From a checkpoint of a small mixture-of-experts model trained on Wikipedia: width 96.
Below are experts of layer 8 (counted from 0) of a mixture-of-experts language model. Rows are named router (the router's row for the expert), up (a neuron's input weights, with its number) and show model dimensions 48-95. Each number is 200 + 30 x the weight over its row's rms, rounded and kept within 0 to 999.
Before each expert's rows: "mostly gets" lists some tokens that are sent to it at least half of the time; "comes after" lists some tokens at least twice as common just before its tokens as in all text. This comes from a sample of Wikipedia text that the model never trained on. Tokens count by the router's weight.

# expert 10
mostly gets: " e", "The", " E", " In", " al", " this"
comes after: " in", " of", ".", " the", " to", "ed"
router,210,269,217,162,228,163,228,218,189,209,242,231,224,261,207,231,163,173,220,252,190,231,226,147,139,181,164,174,224,167,248,187,188,205,189,205,177,220,186,173,199,126,202,176,211,210,222,255
up15,201,208,203,176,161,232,206,221,238,211,250,221,234,155,180,228,222,184,239,188,238,247,182,178,163,253,213,192,184,181,224,208,219,154,186,196,255,234,111,216,190,207,167,252,213,215,192,155
up16,193,237,203,195,190,213,203,193,220,193,224,278,155,199,244,168,167,203,160,204,185,198,229,203,244,176,229,191,219,194,177,226,208,245,207,192,170,222,209,157,213,163,163,192,159,222,142,172
up17,217,227,217,209,209,186,219,244,227,215,274,218,217,161,161,211,181,152,237,190,204,203,199,159,138,198,177,184,187,176,265,216,165,200,196,238,243,227,189,208,196,240,202,229,226,171,180,171
up18,159,152,212,201,194,163,194,213,175,186,182,184,216,234,196,188,188,230,157,202,215,224,208,126,223,172,208,244,171,200,206,195,170,201,229,122,168,207,223,151,228,226,214,202,198,203,221,199
up19,260,194,166,187,221,249,225,161,230,247,222,209,224,216,181,184,150,203,225,145,181,200,252,177,182,214,198,201,188,164,210,231,189,229,195,200,180,192,158,220,153,159,176,209,245,234,195,176
up20,203,175,189,206,188,197,201,163,199,209,185,178,212,203,187,229,188,241,132,223,218,216,210,214,160,229,211,209,169,258,213,225,197,214,194,284,223,214,239,144,222,266,227,152,193,205,217,216
up21,208,193,181,148,225,170,241,171,227,199,196,205,205,169,200,144,164,285,139,201,187,242,221,226,231,225,169,203,203,227,185,227,186,237,214,184,220,189,184,104,234,170,171,191,189,207,233,173
up22,196,176,235,156,241,182,138,226,206,223,193,240,184,178,259,227,230,172,169,225,206,239,175,217,194,183,194,214,237,227,185,282,198,229,233,199,184,223,201,210,207,165,237,201,233,209,149,182
up23,265,196,193,225,211,233,206,216,178,272,236,253,220,195,197,197,174,176,184,198,208,196,206,163,170,212,211,221,182,166,250,157,244,164,184,238,197,191,280,171,195,208,215,228,153,219,225,258
up24,182,194,245,176,174,193,192,216,220,202,182,241,144,221,229,217,173,197,148,194,226,221,207,181,245,190,168,199,231,144,168,162,214,209,244,163,149,246,233,180,217,186,153,166,203,182,198,188
up25,217,196,252,155,210,235,200,163,205,161,268,146,227,191,168,210,170,179,194,202,176,235,217,190,176,220,201,208,197,170,232,210,164,233,185,224,200,217,181,199,230,253,213,239,264,164,168,210
up26,202,227,176,188,232,166,199,177,192,195,254,255,205,212,227,200,246,216,171,223,228,203,175,167,191,196,193,171,217,161,178,198,158,194,206,215,201,186,184,146,174,188,150,232,204,229,205,213
up27,173,215,210,157,208,222,249,224,181,209,212,227,234,201,201,184,203,178,268,143,155,210,216,219,197,205,187,180,204,203,224,238,213,182,211,252,184,211,163,155,137,180,220,169,196,202,163,221
up28,179,234,207,225,212,228,181,182,218,121,183,185,170,204,239,202,209,223,185,232,192,244,169,244,167,220,166,138,172,243,211,176,227,209,175,250,209,186,219,153,145,215,178,207,176,214,242,260
up29,251,224,208,174,161,194,201,152,205,165,203,229,211,203,176,171,158,190,206,220,195,245,202,238,203,188,239,241,197,217,217,196,210,214,239,229,170,217,253,205,248,132,237,262,257,221,238,195
up30,189,200,181,194,190,187,160,145,161,212,181,210,183,175,183,179,214,215,166,230,184,208,195,193,175,181,198,221,260,196,202,181,202,261,180,178,188,216,195,174,239,204,147,228,244,225,178,270
up31,175,291,274,185,257,188,188,193,202,221,212,189,267,216,217,184,218,197,204,252,151,198,174,228,159,220,152,187,238,194,200,235,209,232,190,218,204,174,169,197,187,158,174,259,183,181,238,217
up32,238,200,186,214,185,213,222,246,204,211,223,148,193,190,156,261,222,203,194,179,223,183,215,164,211,187,197,161,162,182,217,188,254,214,185,229,199,157,192,236,168,149,161,179,182,228,180,209
up33,200,213,190,189,218,193,197,232,179,252,251,236,186,194,232,211,212,155,230,186,187,246,204,162,223,195,131,206,234,188,200,166,210,165,248,197,170,210,191,195,239,217,245,208,204,156,208,206
up34,190,210,195,158,184,190,221,220,156,238,211,159,216,239,154,178,175,192,170,200,204,210,222,183,156,173,201,213,227,199,260,201,172,257,188,156,169,180,227,197,150,216,242,190,229,173,217,189
up35,213,218,235,206,143,213,214,204,218,177,224,227,208,175,174,188,227,263,181,224,219,231,167,172,184,204,169,165,234,183,214,203,222,214,200,117,199,281,157,156,253,179,165,236,208,175,198,199
up36,247,300,198,196,209,209,166,236,168,191,193,196,186,184,220,143,183,277,193,246,231,235,226,192,210,189,188,199,234,203,132,199,229,187,186,128,183,230,212,208,232,173,241,202,222,201,210,181
up37,190,185,163,205,198,156,139,200,199,221,194,202,198,222,161,173,247,211,167,174,186,188,184,182,174,172,202,185,153,264,193,156,206,167,188,220,162,229,236,181,231,170,225,205,226,209,192,276
up38,211,211,225,172,271,218,230,170,208,228,213,224,203,174,266,196,225,214,192,170,191,185,154,163,217,213,200,185,201,205,226,228,187,258,203,207,213,210,184,157,152,196,177,230,265,209,168,161
up39,217,239,206,181,187,188,205,190,193,175,192,212,196,206,191,215,176,248,195,189,239,204,151,160,155,173,196,176,240,162,253,210,213,204,278,127,215,167,169,194,169,147,229,187,200,210,166,174
up40,195,228,193,245,211,201,228,201,131,176,183,232,183,158,194,206,175,179,177,185,201,161,148,206,199,174,212,158,215,237,192,151,229,229,150,206,182,150,193,184,196,217,214,161,203,192,173,276
up41,175,197,217,178,139,186,157,228,159,238,193,223,148,246,214,183,182,247,192,207,186,207,141,179,231,166,140,193,233,175,232,155,160,194,207,186,184,213,216,162,218,231,169,203,261,251,199,208
up42,149,277,194,157,226,199,203,194,241,169,223,198,179,150,226,209,215,205,270,184,203,206,211,185,242,173,214,181,152,162,178,187,202,162,176,184,214,183,250,186,198,203,200,237,181,169,228,171
up43,259,254,184,221,190,193,174,212,171,176,193,224,233,169,208,203,149,219,187,185,190,249,219,213,163,165,172,192,185,197,221,195,170,238,256,186,211,177,245,171,225,170,183,185,220,169,178,187
up44,216,220,228,235,219,185,180,230,203,241,258,203,240,192,183,194,145,216,243,178,195,245,177,142,161,183,156,190,250,190,197,211,265,127,179,183,206,186,172,216,238,166,250,243,232,220,220,230
up45,240,169,222,205,198,211,182,220,207,200,190,158,203,228,203,169,206,251,216,268,226,216,189,174,165,211,155,175,173,182,212,212,231,192,147,178,172,158,193,104,235,235,226,194,235,198,221,200
up46,201,236,231,205,203,172,126,200,233,149,244,179,205,214,207,223,210,213,177,206,201,205,216,180,162,246,204,219,171,203,240,179,247,278,263,176,229,200,191,201,201,154,179,198,145,185,240,242
up47,206,174,175,194,223,182,188,230,182,159,248,212,185,186,263,222,228,183,213,193,182,187,244,192,218,165,217,195,220,201,218,166,190,223,245,182,175,166,230,183,218,187,217,220,177,223,138,213

# expert 1
mostly gets: " released", " won", " held", " served", " began", " used"
comes after: " ", "1", "2", "0", "9", "–"
router,225,174,192,172,179,197,228,229,111,231,193,266,214,179,165,203,236,195,243,233,252,195,210,236,200,229,164,200,210,210,264,186,216,193,283,208,226,188,167,210,187,218,187,240,198,236,195,204
up15,179,165,289,240,179,171,236,136,113,176,225,244,216,200,204,218,236,198,172,168,175,228,186,181,160,150,202,217,185,175,201,189,200,191,189,194,215,196,159,229,208,241,200,181,211,179,166,237
up16,194,216,273,188,217,211,196,171,210,243,179,173,196,239,173,184,188,218,228,198,225,223,284,194,220,215,208,194,219,155,184,227,176,123,199,220,175,234,197,168,171,222,173,227,202,222,227,180
up17,199,166,192,162,174,210,188,205,231,185,139,242,209,183,224,219,199,188,174,227,197,223,210,191,202,178,144,212,153,211,226,198,261,234,122,224,194,219,203,192,254,152,208,219,197,206,223,209
up18,174,232,215,216,231,198,214,172,242,239,152,208,203,223,153,176,217,191,195,207,165,227,202,189,224,203,195,218,180,186,142,215,222,216,161,232,200,141,134,249,199,165,228,228,155,253,184,199
up19,209,269,193,197,220,187,219,157,234,170,205,231,155,219,242,223,207,216,224,202,221,210,171,191,195,215,179,174,193,214,219,214,189,261,225,190,219,195,215,164,203,230,219,165,221,155,127,211
up20,209,209,162,272,220,166,161,231,138,190,196,129,206,192,179,202,201,204,170,190,225,179,218,189,194,206,218,212,204,211,208,183,201,220,185,212,133,181,154,212,164,224,214,186,216,137,233,231
up21,211,251,210,210,217,175,198,235,187,258,226,214,162,154,201,195,184,200,190,185,230,189,163,237,242,196,210,209,222,176,208,239,193,201,177,197,160,159,217,175,219,177,160,246,213,194,165,158
up22,190,211,222,204,197,197,228,257,241,213,163,198,191,176,227,197,201,130,187,139,223,196,193,164,148,252,233,171,214,179,193,199,243,171,173,205,191,176,221,216,158,259,230,202,210,171,206,174
up23,188,242,196,177,220,154,110,202,210,252,204,202,221,215,204,168,164,183,239,180,195,223,220,229,233,217,252,206,222,261,156,160,195,195,180,211,204,182,214,190,194,269,179,166,237,191,189,166
up24,197,247,177,219,225,152,210,172,215,241,224,206,140,221,177,183,218,218,178,194,176,215,209,171,159,191,196,167,191,209,222,211,235,261,176,217,183,164,215,170,184,202,206,232,168,183,192,202
up25,174,225,145,209,210,206,185,196,237,193,222,216,198,221,214,213,239,170,131,194,182,229,202,206,178,212,170,181,221,229,244,200,239,221,188,231,195,226,190,205,243,202,191,197,190,197,138,230
up26,189,262,179,110,204,235,163,149,188,225,193,234,151,216,197,220,241,210,142,221,219,206,187,184,196,200,217,232,215,205,175,187,201,240,209,190,143,205,193,217,207,188,181,224,194,219,179,251
up27,192,169,195,261,156,169,207,166,188,185,193,216,228,209,208,211,207,198,203,246,171,191,174,227,205,188,151,159,189,150,229,194,195,186,214,177,175,177,179,217,280,149,203,232,189,215,162,186
up28,176,228,199,207,233,239,211,187,199,257,143,179,228,144,211,176,181,218,176,216,201,199,178,176,187,250,226,159,146,193,224,253,170,145,161,238,169,192,190,182,144,198,152,218,223,186,229,201
up29,202,254,212,176,203,182,160,177,183,255,220,238,216,210,185,225,194,216,186,190,180,231,183,252,214,209,175,221,252,178,220,259,208,201,205,148,227,175,194,253,233,167,136,180,208,212,156,231
up30,153,182,227,184,201,209,201,235,215,233,214,173,193,215,201,131,153,197,168,196,227,254,209,152,184,204,186,213,148,167,251,162,192,159,159,229,212,161,199,164,177,172,195,200,217,200,216,177
up31,209,169,202,168,163,211,209,214,178,172,216,206,150,136,194,143,182,207,184,162,227,222,210,170,210,222,247,209,234,201,182,202,202,148,266,230,223,179,191,198,236,170,238,186,200,190,156,165
up32,209,207,208,220,181,170,225,198,196,257,238,223,207,207,192,236,236,234,214,161,187,220,202,203,102,210,202,166,270,168,185,196,206,169,234,233,216,251,146,167,188,196,225,229,189,250,187,266
up33,199,174,233,208,219,148,220,219,160,236,202,230,173,206,212,212,246,204,220,235,206,204,137,177,187,197,196,230,209,190,231,193,174,144,167,262,185,143,178,208,255,233,205,200,230,213,228,209
up34,217,206,210,199,162,256,201,197,158,177,224,161,228,207,208,214,203,174,232,186,222,198,226,123,203,181,214,205,192,196,214,213,215,200,210,180,162,179,158,180,142,164,167,191,193,222,210,215
up35,234,194,201,162,246,189,200,204,202,248,191,208,171,236,241,213,228,238,214,181,128,156,199,206,176,156,191,222,171,132,190,218,177,159,175,172,150,184,215,208,162,206,238,163,240,199,195,199
up36,180,195,177,220,228,193,206,226,199,215,166,150,200,243,216,191,241,133,210,180,149,209,177,202,211,179,248,222,204,237,201,208,185,213,134,244,181,203,139,191,180,173,171,155,198,213,200,248
up37,188,191,240,233,188,156,222,176,191,169,177,237,210,218,169,197,209,222,216,207,191,194,229,189,191,232,194,190,168,239,192,237,243,216,196,257,162,198,205,191,163,211,154,147,242,181,183,234
up38,240,174,223,193,255,119,187,245,214,201,195,169,205,168,140,172,220,153,223,191,227,208,147,146,183,174,260,227,230,202,182,210,210,203,184,169,210,168,125,258,261,188,122,219,236,199,184,206
up39,202,170,207,224,221,165,159,255,229,207,208,217,250,202,224,198,276,199,228,196,152,212,140,187,284,187,162,174,217,200,190,195,200,195,210,237,223,239,204,221,190,163,238,158,214,185,239,163
up40,177,200,168,208,164,171,193,225,193,205,272,217,217,231,179,219,173,203,195,175,261,204,172,161,223,180,205,198,266,205,190,261,197,218,189,259,186,210,166,147,218,146,216,236,217,152,214,164
up41,162,216,206,183,226,222,237,200,153,219,209,196,207,253,241,237,236,263,218,149,252,217,201,135,178,198,169,216,214,217,175,138,180,187,202,225,232,208,168,193,177,281,188,173,184,219,209,233
up42,229,131,203,160,164,201,191,259,225,164,217,187,179,205,147,215,189,170,154,184,266,241,168,162,220,168,204,216,312,185,227,235,182,231,210,220,188,231,156,247,200,250,236,186,173,160,211,189
up43,142,195,197,205,230,172,219,230,219,250,199,249,117,231,177,218,162,178,152,215,235,164,185,163,241,213,211,238,231,233,120,217,258,198,187,160,196,174,228,200,203,172,219,202,199,249,214,164
up44,242,210,198,172,171,194,244,168,185,212,163,170,203,239,185,148,219,170,191,199,186,231,175,203,267,159,178,152,192,181,196,268,200,159,208,184,224,165,169,166,224,181,205,226,194,177,178,264
up45,188,194,165,228,214,186,182,163,226,194,274,181,233,232,260,192,223,191,191,132,144,200,165,200,231,164,206,181,237,235,217,199,153,166,195,226,171,207,208,159,147,225,166,203,176,265,225,271
up46,228,166,195,243,217,167,236,200,133,168,267,240,187,156,198,183,204,241,209,186,192,249,186,241,170,197,205,185,178,196,173,262,181,181,214,170,203,203,175,213,205,233,243,225,189,151,161,180
up47,226,244,202,192,217,217,144,161,209,244,178,159,171,147,204,201,193,190,192,222,241,147,233,218,159,189,159,208,191,172,136,246,173,216,172,207,217,202,233,163,191,239,131,221,224,184,195,228

# expert 0
mostly gets: " \"", "\n", " [", "====", "—", " '"
comes after: "\n", " |", ".", ")", "==", " =="
router,210,208,213,171,203,210,195,179,175,172,225,172,184,197,146,157,198,258,212,166,214,233,228,199,210,209,187,222,248,169,270,229,222,239,225,160,226,235,218,172,217,219,148,265,166,231,206,266
up15,204,198,166,239,187,174,220,184,163,210,257,211,130,169,227,185,174,170,257,203,242,214,175,168,188,183,220,171,174,156,160,184,211,225,223,159,188,195,227,269,206,206,181,204,182,136,238,168
up16,216,151,228,193,165,168,224,182,143,175,178,248,197,221,174,202,251,214,243,198,201,217,200,213,173,203,228,183,175,205,242,243,175,218,257,177,172,201,232,203,224,195,145,243,204,186,167,202
up17,162,162,216,210,236,192,187,217,179,184,234,154,242,200,185,236,193,202,236,152,137,185,202,186,235,201,121,208,168,240,197,225,249,135,170,228,202,178,211,192,218,209,175,199,203,245,165,254
up18,199,148,217,210,182,172,166,202,173,143,227,132,226,184,179,202,235,214,213,221,164,227,207,238,210,208,158,178,168,224,223,206,274,182,210,169,215,204,231,211,261,212,153,218,219,166,194,174
up19,233,165,219,160,258,216,216,139,184,197,157,222,208,203,199,196,178,231,246,176,192,184,249,231,188,199,207,224,246,186,192,253,270,148,226,196,188,188,250,152,169,210,208,237,165,255,219,203
up20,240,206,167,187,237,184,162,197,215,227,164,135,145,237,186,219,205,237,250,187,177,246,203,189,220,155,205,164,211,217,214,198,226,230,225,184,215,233,204,230,232,215,214,138,184,251,194,196
up21,200,223,170,214,195,175,162,152,127,200,204,221,175,231,212,192,231,162,238,213,215,204,167,189,224,165,194,218,195,152,243,225,242,219,263,164,195,152,156,240,228,209,189,237,235,171,226,222
up22,219,203,289,194,197,209,188,144,144,218,181,212,215,222,202,161,208,193,174,209,216,185,202,197,175,181,152,192,204,148,211,238,239,192,218,189,242,148,252,183,164,207,181,175,266,186,170,229
up23,233,250,186,191,169,172,240,186,152,182,189,219,174,219,212,209,192,232,197,243,197,161,197,197,194,179,263,293,135,173,180,165,215,195,171,194,215,185,172,164,179,235,178,210,255,240,248,245
up24,247,260,149,187,228,120,179,181,158,193,238,242,194,188,197,214,181,221,165,153,211,228,154,197,177,192,188,198,213,162,213,219,249,213,220,193,177,193,207,209,158,198,201,213,237,219,182,207
up25,200,263,233,196,145,198,185,283,239,239,165,163,168,170,198,164,211,213,178,183,186,230,190,165,150,223,186,196,224,218,230,206,241,203,200,215,202,237,176,163,266,207,198,209,206,193,199,155
up26,213,248,213,242,201,231,191,173,170,213,221,160,186,136,168,253,213,232,203,183,254,238,190,154,191,198,168,199,232,214,293,203,250,172,215,211,202,196,189,221,231,200,177,185,243,259,175,191
up27,207,179,164,197,189,199,183,177,209,169,253,146,190,189,209,196,282,155,231,229,209,206,177,248,196,153,218,193,136,234,146,218,170,206,205,189,185,209,208,197,153,239,192,196,177,212,240,198
up28,245,265,219,182,205,225,250,234,161,185,174,221,190,209,256,210,220,155,176,190,157,172,183,257,223,172,158,225,208,187,231,199,217,193,209,203,212,210,180,154,238,206,188,181,197,221,188,242
up29,261,199,211,181,202,231,177,133,212,227,235,188,205,200,146,203,156,227,200,198,182,212,237,145,177,197,217,198,199,217,183,223,243,215,273,187,226,194,183,151,199,221,194,194,203,202,156,225
up30,184,207,161,227,201,171,210,241,226,247,228,208,191,212,222,172,210,190,172,201,174,195,226,219,196,159,162,152,268,167,152,187,214,208,171,219,247,225,197,162,212,215,151,186,187,237,172,191
up31,269,223,263,247,245,228,202,222,190,208,215,258,223,210,209,185,197,193,234,152,223,215,191,239,193,162,210,177,220,175,261,212,247,169,235,210,188,212,247,186,243,204,142,201,179,237,170,213
up32,181,212,216,269,197,205,261,189,217,193,216,220,159,173,154,157,210,194,221,249,201,204,208,167,231,198,234,193,216,215,200,185,211,223,193,184,242,187,253,197,180,258,219,185,209,196,239,213
up33,212,196,209,201,223,239,192,199,273,229,274,243,187,219,296,180,205,245,212,178,221,263,193,210,178,208,173,200,267,186,186,186,223,245,183,204,207,243,213,205,184,216,195,161,199,180,175,234
up34,161,220,226,195,210,218,228,205,185,207,183,191,187,157,174,237,226,215,237,175,229,191,198,173,152,199,180,199,155,194,235,186,216,210,198,201,201,179,195,200,144,253,164,217,215,198,241,180
up35,162,168,221,99,203,191,249,228,224,162,194,232,155,218,228,177,201,193,218,178,219,255,219,224,155,148,200,174,232,236,208,253,270,183,225,219,219,217,242,210,241,184,161,215,196,220,213,204
up36,181,154,210,179,183,210,197,205,163,246,178,158,219,244,241,232,188,189,203,205,193,173,200,212,210,217,179,229,189,170,216,175,219,255,185,225,202,221,193,179,201,213,162,215,218,241,195,228
up37,243,225,197,170,156,211,226,176,202,197,193,275,204,180,203,179,179,252,147,166,192,160,248,207,182,191,145,210,178,171,239,219,197,235,222,185,217,207,207,184,219,221,156,209,180,217,173,196
up38,176,229,201,234,224,254,166,227,212,204,222,226,187,180,182,253,220,168,222,217,234,226,194,201,217,196,160,188,181,224,210,243,283,217,195,192,222,201,213,216,201,194,146,210,140,195,220,206
up39,222,179,210,178,243,212,223,189,192,182,188,154,194,217,224,157,218,277,185,146,157,234,238,140,156,217,156,228,240,167,175,195,158,140,223,220,160,177,192,163,179,249,202,169,234,176,231,203
up40,199,144,196,193,205,220,194,199,138,240,210,143,193,194,183,193,162,192,187,205,141,215,229,229,238,165,207,196,177,179,241,174,170,161,209,213,208,179,209,211,251,202,186,236,186,182,174,226
up41,222,238,240,243,150,172,192,157,211,111,236,237,155,208,169,210,234,199,170,227,159,255,224,241,170,205,211,221,187,187,210,159,207,187,213,249,242,198,190,242,188,219,209,193,178,158,257,236
up42,205,166,202,218,216,220,224,190,194,204,164,190,250,249,224,195,189,226,224,203,262,261,203,235,199,208,171,234,203,164,230,222,244,212,234,168,211,212,263,170,305,212,184,218,175,174,183,163
up43,251,182,235,211,254,179,229,233,196,204,223,212,200,196,181,171,171,232,229,229,202,232,215,194,172,241,190,176,241,152,270,192,179,243,240,182,204,208,240,201,205,169,195,194,230,233,174,194
up44,172,173,191,171,259,219,193,198,174,249,176,173,173,205,179,149,200,207,220,218,197,264,186,214,229,221,240,176,272,154,169,210,172,181,167,214,160,210,206,187,178,219,211,188,224,224,224,190
up45,225,214,232,207,216,151,195,199,164,227,193,168,233,221,211,212,210,168,164,249,180,195,198,141,156,242,242,210,223,163,210,241,215,236,259,225,201,146,208,204,189,191,175,262,256,215,184,212
up46,219,244,206,113,203,197,206,229,182,201,167,205,205,172,205,230,220,223,164,196,134,204,219,178,273,213,190,184,263,229,198,172,197,136,197,143,234,270,203,196,168,235,192,218,258,173,226,200
up47,203,172,176,194,227,173,251,190,251,178,163,156,285,261,186,195,143,197,233,236,192,246,200,190,194,220,172,206,167,239,211,213,218,191,217,207,211,187,234,159,263,201,207,203,224,216,233,197

# expert 3
mostly gets: "|---|---|---|---", "%", "|---|", " |", " —", "|"
comes after: " |", " ", "0", "\n", "%", "3"
router,209,201,201,175,187,222,205,176,186,209,187,196,228,171,238,197,131,245,215,186,184,233,192,219,171,157,202,162,179,214,188,188,236,160,226,178,242,180,200,174,147,276,200,167,191,224,184,168
up15,205,211,215,193,213,166,218,155,162,177,253,224,224,140,139,228,171,239,206,239,191,276,198,199,130,217,193,149,252,212,175,186,227,129,180,207,181,200,160,175,223,212,200,224,214,224,177,197
up16,186,207,213,209,171,233,249,221,176,194,206,213,146,181,165,182,201,215,204,235,175,215,201,159,202,146,173,194,198,227,211,250,211,194,200,150,193,186,242,233,167,237,220,250,202,169,137,206
up17,176,195,206,188,198,186,214,163,168,216,231,186,228,207,214,209,194,187,166,165,180,172,183,229,180,156,184,287,189,220,211,201,233,176,242,274,189,203,223,168,168,213,221,276,174,181,202,220
up18,195,184,203,216,202,183,228,191,197,187,212,225,108,178,232,216,186,211,180,129,176,220,181,200,160,223,204,202,229,203,154,216,204,192,252,231,215,187,242,196,246,187,201,245,183,194,182,183
up19,222,206,227,206,142,227,206,238,194,206,215,222,198,236,210,209,133,173,227,213,205,182,206,259,205,161,209,215,175,171,221,193,207,216,182,173,157,164,208,221,223,215,214,257,242,191,251,228
up20,179,193,213,223,216,198,197,182,181,212,196,229,206,177,204,201,190,176,244,190,133,242,239,258,202,223,165,150,154,198,189,152,207,227,205,177,200,202,213,250,170,175,186,232,164,252,173,244
up21,242,218,243,237,220,188,171,213,233,182,199,268,163,183,166,189,226,220,158,214,226,223,180,185,241,205,201,175,196,166,276,193,224,178,199,235,241,190,190,214,171,205,144,159,242,214,198,214
up22,220,175,201,148,195,192,235,181,192,218,260,210,149,241,189,212,173,205,233,250,236,194,212,231,201,190,179,175,228,213,179,221,214,185,232,216,168,232,191,196,138,232,161,214,215,187,228,165
up23,228,245,220,179,196,169,253,162,147,191,248,139,227,189,215,190,204,186,161,198,181,243,198,182,202,204,176,203,221,169,214,183,182,185,212,165,269,199,223,203,205,180,202,161,158,191,241,213
up24,195,205,153,183,174,223,139,234,150,201,217,186,178,170,172,129,210,241,169,191,196,214,228,197,207,208,145,231,173,164,186,172,162,247,237,172,202,199,232,185,221,153,193,194,223,202,202,163
up25,218,185,223,219,173,177,184,162,209,225,203,180,188,216,218,153,193,272,164,226,177,219,184,180,139,180,133,189,216,247,182,208,217,195,168,144,180,212,216,208,231,137,200,255,184,166,230,197
up26,228,173,188,205,193,179,191,197,164,178,170,258,179,277,129,212,256,183,187,202,177,237,209,233,198,182,160,187,175,164,150,149,186,188,209,182,238,177,235,207,200,214,185,207,253,213,241,160
up27,181,210,193,190,179,193,170,158,188,186,227,103,158,182,202,228,230,208,185,210,228,216,203,180,229,171,141,174,153,208,181,253,248,225,200,178,191,179,225,229,166,217,228,212,229,211,271,186
up28,157,212,143,232,210,201,199,209,210,140,202,191,165,166,188,203,190,213,199,169,184,230,190,214,235,181,197,202,146,169,205,212,202,298,186,146,237,198,226,203,231,223,203,132,216,230,202,236
up29,225,194,210,169,216,168,214,199,236,145,214,213,178,192,248,199,166,188,172,194,256,261,184,207,164,191,161,208,226,208,213,197,231,173,281,161,204,198,234,218,228,257,245,207,196,238,213,208
up30,237,208,201,216,205,217,207,196,178,238,176,199,181,164,226,196,187,215,222,209,214,251,219,199,228,219,222,247,184,213,225,194,189,165,190,170,302,228,205,177,219,185,219,213,211,235,256,170
up31,196,137,204,157,229,171,173,223,191,212,196,225,166,239,231,248,197,223,220,171,240,216,209,152,153,132,245,163,196,177,229,224,275,185,202,232,226,139,233,172,222,242,236,177,171,176,218,196
up32,263,234,177,244,202,180,185,165,192,164,215,228,203,216,150,166,187,186,225,213,223,221,198,198,169,225,187,188,226,211,247,151,275,185,196,167,234,174,232,169,225,263,137,242,223,190,187,201
up33,168,163,207,201,221,228,237,249,261,201,156,203,215,204,246,217,213,218,216,230,151,191,142,210,222,193,182,131,194,207,301,262,253,209,189,166,208,208,170,217,206,181,179,199,231,209,220,214
up34,218,242,216,173,208,258,240,204,244,216,250,246,204,190,203,220,204,222,182,134,224,202,212,191,202,199,156,216,166,179,161,185,190,195,167,122,173,164,187,242,207,193,226,159,248,242,229,233
up35,182,224,228,207,195,204,218,216,231,207,156,234,163,219,246,187,206,213,166,178,179,184,206,188,128,190,167,206,218,206,238,188,198,204,205,199,227,122,251,194,204,173,211,219,252,174,224,169
up36,191,242,220,160,195,190,200,173,238,225,237,164,138,180,152,211,229,177,308,221,160,225,193,208,195,264,195,226,173,184,174,195,227,209,239,179,207,214,194,159,177,207,249,221,188,227,253,180
up37,184,177,231,233,165,237,175,213,190,199,253,247,211,213,228,172,221,213,248,218,138,241,253,221,219,185,196,186,211,180,190,198,238,151,201,172,195,237,231,182,213,185,167,238,169,246,192,206
up38,200,167,208,217,128,191,226,141,210,214,214,224,213,189,194,245,157,198,160,205,191,230,220,168,196,238,174,198,248,186,231,161,231,224,184,161,235,178,268,234,199,238,155,218,198,143,202,208
up39,203,192,183,154,210,219,186,175,189,248,179,223,166,224,195,209,190,215,157,167,173,234,234,179,186,169,212,192,207,250,181,253,234,205,236,266,197,252,215,131,176,224,163,186,151,226,236,199
up40,217,221,224,201,194,147,211,214,183,239,181,237,190,247,154,215,158,205,236,161,195,264,192,212,240,216,182,219,211,185,257,154,259,228,207,203,220,150,192,178,197,225,194,221,216,209,189,166
up41,190,195,150,213,148,243,192,152,205,192,212,210,219,185,246,140,275,188,188,270,230,196,193,209,199,209,231,140,238,188,183,183,220,162,215,234,242,134,169,164,171,257,193,188,247,241,179,249
up42,281,197,235,173,202,199,170,214,198,166,179,278,206,172,170,172,224,274,206,154,209,233,225,189,205,170,177,184,251,193,216,229,252,207,164,175,228,166,221,191,231,168,135,170,243,247,188,197
up43,204,196,186,161,199,198,183,184,166,220,197,249,192,162,238,204,166,223,242,209,202,219,212,122,202,177,178,138,126,221,190,229,203,143,220,221,262,201,187,172,225,195,197,231,199,221,245,196
up44,217,209,208,212,113,166,166,164,188,194,235,183,259,162,204,190,252,204,140,187,143,246,198,180,189,225,214,226,237,234,203,209,268,212,183,214,223,265,232,209,240,213,166,221,240,197,190,155
up45,248,165,156,196,208,189,199,167,164,214,173,162,187,205,183,197,190,232,183,198,203,199,195,210,167,192,258,173,208,206,207,219,177,211,222,211,178,239,210,185,163,235,226,174,216,169,203,173
up46,302,165,150,227,210,231,178,174,183,234,201,207,212,165,222,189,182,219,248,231,155,145,197,209,175,222,180,172,158,159,219,209,230,159,240,155,184,207,202,187,174,199,219,218,227,184,202,217
up47,272,226,186,238,192,170,179,162,223,232,179,232,176,155,232,215,180,206,203,207,189,211,235,215,203,174,179,228,230,191,187,173,252,191,209,226,214,228,174,209,193,254,203,176,225,201,175,190